Experts of a small language model: 8 experts in each of 11 layers.
Below are experts of layer 7 (counted from 0) of a mixture-of-experts language model. Rows are named router (the router's row for the expert), gate (a neuron's input weights, with its number), up (a neuron's input weights, with its number), down (a neuron's output weights, with its number) and show model dimensions 256-511. Each number is 500 + 25 x the weight over its row's rms, rounded and kept within 0 to 999. Numbers have three digits each.
Before each expert's rows: "comes before" lists some tokens at least twice as common just after its tokens as in all text; "mostly gets" lists some tokens that are sent to it at least half of the time. This comes from a sample of Wikipedia text that the model never trained on. Tokens count by the router's weight.

# expert 5
comes before: " of", " and", " in", " for", " to", "s,"
mostly gets: " manager", " coach", " director", " member", " father", " footballer"
router:476495497511472508543495558505465509472489490588497507495485492491564501567477553493533473507495531486531507485528534528551511490488481489457516501498512541500545508484459520497488503506464540525494503495524502552474493449500472488477531516483499515512449499504506516526492492518499415530483480461474501518464527526503512521494501542485512505487496518479511467471471484509506523532494498478457493509505542507499498509512481494535508453500481537505472479468554486541479538428505466479489502476498495517528509543514533499538471470469462513511503512484507479504499458458513509517520501468536468518465575467507513549474509510507528525470523466533522527475481520488478527499511465485539511522475468493484482529488515496516519514500475499518507506487484509473510504536461499
gate0:480545440497469484507490523495494504539499525536512501487437509489454511456509504472479522502517502505534507489494492509452456517457465445498515468470489532526467497510520501512476521520499534497486464432490476475497478474496488494490493487497481479419476477479505503491534487489506510533497483494489511484499510475525503511458517491505533479477490480474453501543525548472482479491485523518489523479461517485501549561517496515494499527512491474499529496508482510508501529488477492544446519506503517462502468531524501482518470475488520495507511532533506484550522510510564521526493481509479505538517520486561490513485515548465463472506524495505470498473532526567476474509459448495516506545482512523483492459483485489569488489509554497482510495480464549510490557513513502
up0:523549472501511520463527528453482509499462520507482458471519527541467537484453564504489490480466535482490478489535534479468530497531496483491458471517535486510510470520539569508494478500478498549518563537507512498493513510496468519531528534492498541502489502470515495474510482521495477471467518517531475495471523535515456521474517466481447511491511495507497487483495512502491478525522510508465493520510518487482529476467463466504478482457481491515501494461519575467531509526483481496529490500466487458514472501456488507513474484494482496548524524483517511536492496536522545493517512522531517472511514500532519486463527530482460496503527549471459494489471522472572536480455513469478531488524458491494514502461488490464453497496504518497479546490509455528500464480506499
down0:524479505494478544515490489492516423514518489507518523475505523501492475488519444460473464568533500477463539496515499491484504487478487532498498507450514507491475492508514527494560520513503474526494539508514499495443472519509512503497532541513486488477462521461505505510508499553508509472507485485479535548555538522505487492543520493472482508536574496445475460516485474447493502504498524487514470446487544541488490498569507520538511543517515516523485487492481497521528478452500498526488528514514493474494481481463521498497517517525539417534487489493517505538492518545509536483535482546484483509489512477506496500523456491475543471527465474498539518489507515503466463523521490530513527516479499485508520521492467481434528515484493494531497511518503525539476477510488460

# expert 4
comes before: " the", " a", " his", " their", " its", " her"
mostly gets: " a", " an", " some", " between", " any", " from"
router:493514503501512501482469550447494473514550443507517521499518508465553452502465537496481465467506499490539495473508508491564485512474567554530512489516517522508529502448507510499529512470516517558480476497515489546485526478494490510487524525483528547487433509495470522511532453523516475499490539472535453528477480522470471490548525494454491493514498530516475459524474448511461515514547515549521493515489545490514509488504487504491464503507521478535465472512514490530460495473511495516492528496498515450489504503464529509530471517460476517503477473485538505494487495484527482519501530465521516515493518472515495505502479483502503499461504518516494499490539458506470504501519465504492530535501433537476552458503512502495454510500517514545493479499455465480522488513465516
gate1:545511514534498498422484515484517469522509491436515474520489500503526468475531497497488495527498481481502523466494530499503527491497550513541464504471491477506477488483515492515441501523466528516532516515507535504483480526490510460471503506473468538489482482505421480496520493494482543520532514506478495513471498484501493499500530476457491491506464447491497475506541490477442469511551494510475463523538519518507501521523528503491525479528498517466485493515499480510520482482487437526501515506471517490466510515501545534556533540497448498486499511520508501536478499459503517553497503523499471478478499496510530504514454499484473519514446481484517465473505484526499519495511481471518564493481514464456552499507487495477525489507479489503493519536496514505509485500529501
up1:509466495529508516517552486505518487573505538448476507526489515510518496498481458469519494540506481510511481482523487491496490524484518510509460511478496497496503497492515474563457496520446477507429416494464500491494508522467481474478563493494484499520488462442470478508528490477487494470485492473518474476493473502495464519517532460481498517525473487491499492497486496494492459482528501508487445500523530513520492524494494440522496518518486481507528476507480489505494471487510471554486489472481476491492456498513478495470475536504503483468523495516521464486520517455526495488498524497515507526466474530474479448511471482477480540512505486475534501512421439569493512490487454516512508468509507514487515503507491475478497509498467513531512495530532498515515522484467530
down1:482515546503456522498494523492496497492493462524457502474453489534510502511541473471500484497439561509497475498455503517534485525534507508555539479482483526510528471526558505483483458493480493433520512449532507498502469464509518480510489489467461503495489484510478492467500483492474517471522470539505487529499481478483507513502516480502479461499509487515520533535479488515487507496494472491534516480537495518453464502507496515483519491498453462524534483524480516498487457493533488507464512490503544514497493531522551478533487460529479501542523477486494507527502471520465499546513485506512514486500517524501506488523515542471474520463480461496473482497494501473502513457496500416528490486486504501501525446500526522558500481545507500508494511494574530466530564504497503

# expert 2
comes before: "\n", " The", " He", " In", " It", " "
mostly gets: ".", ").", " ==", "s.", " ===", "\"."
router:553482527487510474527499516517504545479529514549526487490464417484518514538507540499509531509489457539492504466500530456459496484495472542498501511487523508542535508489470510479520494509522455488522486474486488488510500516535490517496500478500505513512526479514509485520446517456453500447473483500480510474522532499496493478466489494519558468500473489492529472495451509476496534506489490511519529547469524527507485512519468449515504495491506466506492445450496463510483509474534509505506520511505492546522526511451477522480504466489484498564499496513540501509478476516488491531521480562508508520505460517528462517531476517528461509530460528475515491506476489520450506476526528479505510510484484471508460457506465507469474561502514497459436491516512501504490531516514512
gate1:521549537473530509530512513489515502526486494466507458502523536479502540500505499499508466456536476453494482529518506520498520503515479524556492501549506529481500481485452517479478508520488513524511482503510502522489543528511493517463513556519537556495540466483519511497464478511555493520525481494515506490469487540496523476484495470519460529459499530515469516524488528450507485470511480500490511513456505516479498448487456477465523500489515481519541541479483479510514504468496530528471488513519496494505510503506509454496505496506521544470520491487479497480493488464471516558439484469495493459448505518512473487510507554505540534500556484481473539513471524497488502485537455514542494504527496508507543497474462509521522479502519471546476497502545491490477507490532484
up1:485480521492525520476488504511525484477491520502497515468487528456486518442492501490510514496522507464440481505485526496492531532506516462541507495501515533468504490483490493490480513564493498507510480501489545508520478471476502500502456547477518487505544468508534483464458529461556536513473505475501562506436485530519516483490488481478461517433487558529483517506480485477485499476516472520482446483473534518500512481473464498489544510495490513488510438540487557525532473460525501481473486490528478470500464507527482480505475547483492539526529504506470516538520467506490530510480505490473519494476513506478506535479527531542520486460523517472474479468469517470532483507501478462506499521511486478493496480483512500515517505493486495603523490492521478490537513507537462
down1:474509518519531531513505532540510473528480492485463512482526466493495480508465476525487495491495483510495461504491523498483507532477498525503495537533495518482513438526496513480477538473499483515521514520467479491539497495523482530540491441489497475517487483504455496468498480494474505470497498448496517551477498473520505538518526475529486487506486549494487472500519496507484492491510493493491478409487511475494502514489507489513496498492468458499456517492494486470528512517489466478485534521502475477512523527501453513504487527496499465480500480464522476526492493482478487449492490489513523494533491512480498475503527520521532450481504535463519526477478510506521528540548490472477483563482494464471495561475462474498524538428505517498459474494474555464529501489522513